{
  "n_layer": 9,
  "d_model": 256,
  "n_experts": 8,
  "experts_per_token": 2,
  "d_expert": 448,
  "d_shared_expert": 0,
  "activation": "squared_relu",
  "moe_layers": [0, 1, 2, 3, 4, 5, 6, 7, 8],
  "router_score": "softmax",
  "normalize_top_k": false,
  "routed_scale": 1.0,
  "balance_loss": 0.0162,
  "balance_bias": false,
  "router_logit_norm": 2.0,
  "init_std_router": 0.0397,
  "lr_router": 0.00105,
  "vocab_size": 8192,
  "norm": "rmsnorm",
  "norm_eps": 1e-05,
  "tie_embeddings": "early",
  "optimizer": "muon_variant",
  "lr": 0.00239,
  "beta1": 0.9,
  "batch_tokens": [32768, 65536, 98304],
  "seq_len": 1024,
  "train_tokens": 394200000,
  "steps": 6760,
  "dataset": "wikipedia_en"
}
Below are experts of layer 6 (counted from 0) of a mixture-of-experts language model. Rows are named up (a neuron's input weights, with its number) and show model dimensions 0-255. Each number is 200 + 40 x the weight over its row's rms, rounded and kept within 0 to 999.
Before each expert's rows: "gets" lists some tokens that make up at least twice as much of what it gets as of all text. This comes from a sample of Wikipedia text that the model never trained on. Tokens count by the router's weight.

# expert 0
gets: "2", ".", "1", "0", "3", "5"
up9,213,170,259,175,167,178,144,194,132,264,202,248,172,258,256,311,226,202,174,202,182,214,237,218,190,200,191,257,226,172,233,141,245,189,197,143,189,235,214,225,261,132,208,203,156,222,201,145,219,148,193,220,218,205,255,146,185,189,224,198,173,186,225,242,187,209,175,277,153,186,225,246,175,198,213,271,239,184,224,207,135,181,134,183,212,186,251,206,210,121,210,204,189,154,165,207,228,208,135,266,190,191,192,194,152,161,278,311,154,219,154,196,249,185,105,206,192,232,135,243,272,160,209,141,232,240,182,166,184,223,264,225,190,176,217,227,179,204,160,191,123,247,104,200,181,144,267,217,168,189,211,253,151,210,216,201,221,174,195,228,126,217,189,136,228,132,138,171,192,199,239,227,174,201,203,177,184,258,148,161,234,234,228,232,170,161,168,187,214,227,212,136,218,268,249,161,103,243,281,272,169,227,177,155,176,173,224,166,237,233,228,147,210,204,145,207,174,248,267,179,224,152,204,171,199,181,236,223,220,178,163,213,248,212,135,198,258,109,178,217,241,155,156,91,183,238,159,188,293,192,175,180,182,265,226,217
up10,216,250,179,141,201,160,217,168,209,212,142,226,164,218,189,310,251,215,217,206,231,196,196,238,145,156,197,191,174,182,160,187,191,165,213,197,155,242,194,204,233,249,148,251,227,181,145,205,260,214,257,306,157,230,195,227,178,165,207,202,166,226,271,201,262,178,175,50,192,143,215,182,221,259,202,164,180,249,145,178,167,157,253,174,129,275,198,141,217,118,244,182,218,197,222,205,184,173,225,217,252,232,202,217,167,202,200,160,217,231,134,209,148,228,218,181,133,116,222,268,227,128,83,209,248,153,202,238,164,214,187,148,185,273,174,216,252,170,245,267,150,188,267,179,208,197,203,204,162,201,133,210,207,151,132,131,222,202,157,244,210,242,189,282,157,143,239,221,209,194,130,195,172,257,293,187,216,168,149,242,225,155,192,153,204,199,92,227,174,176,213,171,214,241,136,248,185,167,171,168,195,233,174,230,185,234,182,214,219,222,204,223,202,166,170,185,210,208,221,192,138,183,156,189,156,195,152,223,157,256,177,179,200,216,162,175,166,154,198,199,216,146,270,226,190,206,217,168,187,173,118,99,212,184,257,175

# expert 4
gets: " |", "\n", "-", ":", "|", "=="
up9,282,171,173,141,189,221,268,184,245,192,160,203,241,231,240,256,117,144,217,256,162,197,198,170,227,159,220,132,227,179,220,164,214,223,233,195,160,244,120,205,153,72,212,151,165,93,209,197,216,210,225,224,187,203,230,238,214,186,240,224,167,226,130,153,109,230,177,194,183,226,135,152,196,190,187,207,294,179,225,287,178,154,187,236,150,128,193,228,189,277,253,199,222,233,201,174,117,189,168,202,139,145,212,228,202,168,136,119,234,203,223,237,175,185,145,224,209,138,248,224,135,217,170,208,211,251,182,193,197,190,218,238,176,218,108,201,194,190,253,206,191,212,85,148,114,149,199,266,259,161,177,226,208,197,162,234,189,181,211,207,152,162,222,158,232,256,192,216,226,197,210,202,221,211,244,216,167,206,215,205,176,149,150,246,193,110,156,202,208,140,209,209,195,221,156,175,135,198,285,238,241,201,170,100,186,185,183,203,215,201,142,220,171,239,254,268,196,150,249,161,224,180,233,180,192,144,248,188,201,217,202,258,196,158,231,167,206,201,302,215,231,166,120,205,171,171,252,167,252,207,216,194,210,221,221,174
up10,172,160,238,216,242,231,205,217,192,268,182,199,133,262,179,210,191,206,86,215,312,262,174,279,145,168,262,240,222,158,197,190,213,197,180,172,195,182,223,162,170,168,215,226,182,253,154,317,240,213,266,143,192,231,180,209,248,200,261,188,235,240,160,181,186,237,224,237,220,160,162,180,156,213,196,183,197,245,200,178,231,249,161,121,218,162,141,253,263,217,187,175,165,135,205,212,264,247,214,226,263,218,119,179,240,128,200,165,232,206,226,174,163,260,186,219,221,156,204,197,129,196,181,222,219,193,167,265,146,228,207,217,232,215,231,154,217,233,155,247,179,152,333,251,150,269,247,216,195,200,154,141,182,139,215,191,163,148,169,160,274,223,247,195,161,186,226,191,205,212,203,214,251,157,279,204,218,148,272,225,219,201,213,223,163,167,222,176,259,207,179,231,186,144,143,244,237,245,225,131,257,194,219,166,139,204,171,168,251,205,157,155,196,251,194,252,260,222,242,171,204,179,254,211,151,162,202,202,197,167,244,185,229,238,242,126,210,190,215,233,154,160,224,242,159,193,207,199,146,243,195,247,271,246,251,119

# expert 5
gets: " was", "\n", " is", " as", "'", " S"
up9,237,257,250,255,192,258,197,194,165,123,130,169,163,228,219,196,170,188,187,301,224,208,240,205,198,231,190,230,251,211,203,220,175,247,231,142,210,170,176,110,200,239,264,215,256,180,235,182,217,211,242,194,244,123,185,219,244,230,204,211,147,162,134,160,273,168,250,243,215,179,225,168,197,119,253,191,136,210,238,190,170,184,171,218,219,150,182,138,210,187,188,219,183,175,178,148,159,251,201,238,162,156,194,157,284,220,198,164,144,197,231,195,184,241,174,125,235,166,193,216,188,199,134,123,150,192,251,208,197,238,152,206,224,194,120,200,155,211,210,172,309,169,153,268,141,210,162,220,200,157,230,254,200,253,162,184,187,270,150,272,316,200,111,197,249,253,231,162,192,234,182,151,177,198,179,207,191,261,263,204,190,253,229,222,249,211,227,203,147,208,178,278,242,170,204,247,167,234,124,204,195,258,187,112,211,183,180,219,174,178,188,224,230,235,186,241,271,246,221,190,150,214,258,125,200,186,226,204,164,213,201,242,220,245,197,191,224,129,157,212,263,175,200,144,170,136,248,276,221,189,233,180,205,196,261,270
up10,203,236,147,176,162,246,227,207,209,127,263,213,215,150,218,152,223,194,213,225,237,250,207,112,175,232,259,206,199,117,157,180,256,272,145,184,161,231,118,169,164,247,176,174,169,208,202,230,214,179,137,152,177,165,140,211,228,156,179,154,155,166,187,208,228,218,218,222,220,238,177,127,71,174,157,221,256,155,244,137,180,190,172,208,186,150,262,144,118,204,223,201,197,175,104,225,158,166,217,262,230,168,163,224,219,144,184,194,238,247,210,185,186,187,171,165,168,232,198,230,260,120,250,207,217,225,257,226,253,144,235,249,182,194,225,232,222,213,145,187,235,197,169,172,173,211,110,208,202,191,245,175,160,275,179,233,147,189,209,201,192,200,196,209,212,137,168,237,177,75,168,185,227,143,269,221,153,193,164,216,251,256,222,259,239,169,248,166,207,185,178,208,197,165,245,253,194,241,261,240,185,131,187,198,174,215,274,217,153,264,162,162,206,194,197,213,227,241,228,289,234,216,210,233,185,230,183,224,174,237,261,228,241,220,177,185,196,185,224,230,186,235,243,100,283,183,254,245,171,215,106,156,177,225,202,259

# expert 6
gets: " ", "1", "9", " re", " (", "–"
up9,182,171,185,238,258,150,201,168,238,230,227,188,186,192,104,208,124,213,172,261,163,195,206,190,157,138,194,213,103,183,180,203,261,297,233,259,198,145,174,158,239,185,189,170,206,142,134,257,223,161,268,103,229,279,173,232,131,246,216,204,286,221,195,182,185,190,228,129,237,233,135,205,225,183,270,215,227,123,226,232,223,175,178,176,189,179,193,201,270,153,158,202,197,194,183,165,223,179,261,206,240,250,213,171,288,151,134,224,149,233,191,251,263,228,247,215,177,201,235,174,182,122,176,194,223,232,225,225,217,172,259,209,157,195,155,248,171,236,182,184,133,184,229,270,179,163,240,186,227,187,125,288,200,289,190,191,241,147,161,147,227,228,140,161,227,199,152,155,206,159,245,169,226,195,286,218,214,157,206,267,192,192,224,227,172,229,202,153,200,175,151,157,159,234,283,234,199,246,215,201,177,226,152,244,193,213,217,241,211,279,208,175,200,126,197,253,280,189,164,185,142,185,260,198,197,163,238,177,215,226,183,162,187,143,167,158,237,230,265,224,270,161,189,160,183,220,147,213,166,155,198,141,196,169,211,213
up10,175,220,178,214,186,259,196,185,252,237,220,198,281,223,236,203,231,194,218,195,177,171,153,233,153,142,201,236,243,177,139,204,131,231,188,135,239,142,241,171,163,164,140,122,196,188,195,212,192,185,230,189,190,203,149,223,209,183,216,250,92,234,200,172,256,228,232,246,204,188,209,237,236,269,201,226,183,242,262,169,247,261,209,136,170,172,205,202,130,243,239,201,239,191,198,235,212,165,217,128,227,223,192,191,226,169,287,209,169,235,168,257,260,148,143,176,192,169,201,285,155,249,261,115,257,205,212,203,202,197,199,223,110,218,218,219,306,179,162,145,152,190,193,261,159,293,166,255,204,189,119,226,149,168,155,189,206,148,272,173,165,211,166,219,142,224,245,216,179,210,247,167,129,189,216,201,246,232,162,203,118,271,238,186,263,228,245,235,198,195,171,264,171,151,230,188,220,234,223,289,231,114,209,198,122,225,248,168,154,183,164,191,205,217,126,223,198,146,203,142,143,241,154,133,173,208,179,213,215,251,178,211,178,154,130,263,167,232,275,185,204,177,180,164,198,192,226,210,173,189,193,123,178,219,209,224

# expert 1
gets: " and", "y", " or", "t", " New", " but"
up9,173,200,210,224,211,213,253,212,208,187,245,201,219,153,195,127,216,192,214,224,199,175,131,191,208,219,167,174,204,158,164,240,201,257,248,295,213,177,236,227,153,310,317,240,195,208,146,126,233,203,181,240,150,211,217,252,194,228,183,249,230,216,147,203,265,160,238,117,202,208,209,239,144,158,200,239,163,221,302,224,136,212,228,216,166,110,106,223,167,218,138,171,209,225,236,196,165,153,204,237,109,200,148,196,211,124,218,145,245,195,228,155,221,208,196,163,165,201,242,155,230,213,183,199,176,254,225,220,176,163,210,241,228,169,130,244,251,155,206,206,186,211,215,166,203,218,246,214,210,148,189,241,243,243,236,147,162,210,217,174,213,197,106,186,201,130,223,215,281,170,248,206,119,195,152,233,258,175,222,220,153,146,195,145,227,167,260,118,159,160,157,180,182,263,238,215,136,223,168,205,204,219,142,180,223,174,263,227,286,189,162,187,174,223,160,184,191,198,147,174,191,260,247,104,232,208,218,159,183,187,186,242,143,234,232,196,233,179,237,180,252,241,237,209,177,168,187,208,296,219,218,158,245,278,228,257
up10,183,140,195,202,218,194,302,173,260,197,184,216,210,179,235,187,186,99,229,171,175,178,209,148,173,152,306,161,196,185,192,173,146,245,155,232,210,229,260,213,214,246,191,184,158,197,173,231,226,159,197,137,212,233,237,207,207,150,192,147,137,128,166,200,239,237,186,232,250,88,212,225,301,225,174,151,135,165,183,197,169,232,239,212,225,263,236,259,175,199,232,247,162,293,166,179,223,141,214,222,238,217,187,227,266,261,187,177,138,176,184,236,152,273,251,226,268,190,210,218,222,169,190,156,237,191,298,194,179,186,175,196,197,215,215,255,186,216,125,177,176,198,255,211,181,228,218,90,200,294,204,223,193,172,138,191,254,161,182,222,241,119,142,235,178,224,211,255,155,218,235,167,289,174,258,214,168,207,99,197,171,211,215,158,147,217,154,113,170,146,169,198,271,225,214,242,194,160,181,255,155,235,196,266,200,135,193,142,250,157,168,198,143,186,283,161,170,192,228,206,193,200,227,162,236,218,183,176,181,140,186,195,231,205,232,176,215,229,170,221,165,183,189,203,187,266,222,197,219,292,213,191,176,210,201,224

# expert 2
gets: ",", " of", " the", " (", " that", " de"
up9,175,316,164,166,211,207,236,150,153,221,172,213,201,223,171,250,279,122,204,136,189,175,194,185,246,180,240,191,187,217,114,180,233,192,233,211,220,248,208,191,228,192,219,149,230,210,261,163,212,131,158,178,209,214,111,229,93,179,179,177,209,231,183,153,159,142,229,178,226,197,198,104,220,150,195,158,222,132,247,201,150,157,205,186,268,146,183,189,139,236,198,220,138,197,252,286,231,245,245,157,201,239,173,213,242,155,233,196,212,168,190,259,224,193,253,213,186,166,195,152,227,155,245,176,236,165,224,235,226,175,189,205,184,124,241,198,194,182,136,138,192,224,157,245,178,135,215,209,188,207,150,240,169,226,206,156,195,171,185,200,193,265,316,189,181,219,189,183,242,137,242,204,231,214,216,201,217,173,162,239,184,175,213,134,203,243,143,185,222,189,243,190,134,182,181,159,256,239,190,203,177,239,171,135,225,265,138,247,144,99,116,201,176,203,219,202,208,178,241,189,266,249,236,256,246,180,217,212,261,244,229,215,129,207,116,216,160,161,192,217,154,209,254,181,255,154,200,155,235,267,195,176,88,218,206,125
up10,174,169,203,121,216,244,211,209,172,179,188,264,273,296,208,233,259,169,243,207,160,184,190,194,158,234,199,183,165,227,178,191,238,248,199,190,175,200,282,236,167,227,155,244,224,120,130,214,184,244,190,249,219,247,193,154,114,184,222,228,227,200,241,234,180,136,160,183,165,215,250,285,288,165,200,112,175,131,230,156,206,160,227,182,186,181,226,244,236,224,242,145,234,195,237,154,275,267,177,262,213,200,247,200,288,205,200,147,210,198,251,208,257,206,166,146,200,149,149,206,178,256,207,243,245,198,282,202,184,223,217,233,261,171,177,253,164,247,199,213,193,201,168,204,267,211,162,248,198,153,222,187,161,245,100,160,176,230,297,276,242,243,172,85,193,205,189,226,200,163,188,165,203,214,229,252,148,163,255,217,253,237,195,149,211,210,164,181,251,171,159,250,200,165,218,215,268,202,179,281,223,165,114,240,197,226,199,243,184,185,214,174,197,196,187,193,214,259,163,275,265,161,173,185,182,231,236,194,235,166,196,229,159,204,250,242,222,214,200,123,158,203,138,193,157,201,252,229,261,197,190,258,148,150,160,213

# expert 7
gets: "0", "s", "th", "er", " p", "in"
up9,157,178,158,176,232,198,154,203,188,159,168,261,201,257,160,216,196,176,166,260,201,234,177,205,136,174,169,195,190,159,211,275,284,169,256,210,202,193,141,210,189,225,237,265,306,197,208,210,263,195,277,178,216,158,184,182,162,137,187,158,154,251,169,241,203,170,130,180,229,253,247,205,197,145,179,282,131,198,150,234,197,187,268,184,233,127,159,264,154,304,169,200,209,224,207,210,195,177,243,275,234,152,222,176,216,207,236,164,198,237,177,208,151,126,269,173,213,275,263,206,220,192,159,204,219,171,176,197,192,200,224,162,190,181,192,184,109,145,268,229,236,243,213,215,174,170,228,166,240,148,222,203,187,233,213,253,234,248,223,222,154,145,141,208,153,229,165,199,325,220,221,270,184,200,188,206,252,209,174,257,196,119,181,257,170,258,207,193,261,171,182,221,198,165,186,258,141,168,219,165,157,193,193,274,249,159,163,221,179,230,165,159,239,251,195,219,114,132,157,170,211,175,191,237,169,158,212,243,159,247,218,225,170,249,164,219,224,215,168,218,140,277,133,222,194,215,305,271,235,207,209,193,204,232,213,202
up10,221,202,303,166,208,171,219,234,219,199,186,188,216,210,278,168,294,216,255,150,229,160,200,261,213,159,225,111,241,122,247,206,235,192,144,256,179,225,199,112,246,245,216,306,154,199,128,153,233,211,185,189,233,259,194,184,226,175,255,199,243,153,146,256,197,222,176,225,167,218,259,205,273,210,200,248,180,172,201,195,239,104,237,183,211,208,192,198,285,225,158,270,241,217,182,203,148,225,207,141,257,159,147,208,269,212,239,253,161,174,161,189,201,206,210,182,118,202,246,189,268,205,147,198,228,168,205,210,186,234,178,138,178,195,239,280,148,190,191,164,180,196,168,204,251,233,228,228,165,181,124,229,173,167,132,209,249,289,169,185,212,149,225,229,219,183,232,103,229,247,180,161,138,211,226,204,167,279,202,212,158,208,289,220,165,141,301,233,157,147,177,219,172,195,155,198,216,236,271,182,212,276,138,214,156,195,248,203,251,254,217,189,240,273,161,183,215,177,189,196,136,168,222,183,211,216,164,154,118,199,164,237,193,152,235,214,196,163,206,171,167,195,202,215,175,192,208,160,209,199,259,214,246,172,172,196

# expert 3
gets: " the", " in", " a", " of", " to", "ed"
up9,138,159,163,183,169,163,240,243,146,248,115,258,197,226,173,176,258,163,278,205,274,167,206,159,203,240,125,176,188,225,183,222,265,230,228,229,223,209,163,177,203,184,187,227,234,273,237,219,224,236,201,250,182,186,227,203,228,149,234,209,253,234,201,168,198,273,146,181,270,184,219,250,184,258,242,215,189,185,214,195,201,188,232,160,149,216,265,241,195,268,216,188,187,134,215,218,193,112,272,175,167,198,216,275,217,161,180,151,268,94,223,268,153,213,149,186,153,133,229,198,144,179,181,221,168,157,179,228,245,205,251,211,239,188,198,156,184,204,187,255,114,180,231,217,227,201,146,193,211,208,224,243,232,211,138,137,264,156,158,215,265,242,261,209,218,219,164,169,235,213,169,194,223,231,276,211,218,189,202,196,196,148,212,172,224,220,220,136,198,196,231,133,195,140,254,291,238,188,252,143,184,173,173,192,191,169,227,177,232,161,98,226,227,229,223,231,129,155,126,189,196,144,311,223,163,165,190,195,162,262,192,161,186,283,169,250,106,127,221,181,203,215,228,187,157,221,157,229,189,210,268,146,195,168,230,202
up10,191,203,105,180,232,245,159,201,206,216,260,190,143,134,144,208,208,154,124,158,207,151,227,140,176,233,231,169,236,226,189,260,183,208,228,184,187,156,157,214,161,175,208,205,292,161,248,224,180,181,190,146,169,163,144,197,251,205,222,257,223,310,224,275,239,257,232,268,128,242,273,232,177,206,265,207,274,174,187,259,208,214,210,239,212,201,221,212,178,197,228,160,197,129,192,231,191,192,212,145,152,207,218,178,151,203,214,185,206,147,185,178,165,148,219,246,92,217,202,228,173,174,219,222,238,200,126,168,179,170,214,265,204,162,282,195,201,169,139,217,188,180,158,219,156,126,195,189,150,270,199,254,219,225,197,170,229,245,194,154,189,198,265,136,232,177,189,252,281,203,129,173,255,235,189,245,184,124,198,245,237,192,165,143,220,187,264,291,190,204,213,200,238,157,178,207,180,217,218,243,177,256,217,212,238,217,207,220,167,256,237,235,163,198,181,168,188,187,260,263,149,138,205,244,218,131,191,214,237,259,234,213,258,281,216,126,267,232,206,203,239,216,170,264,239,207,212,232,229,195,174,160,121,236,122,129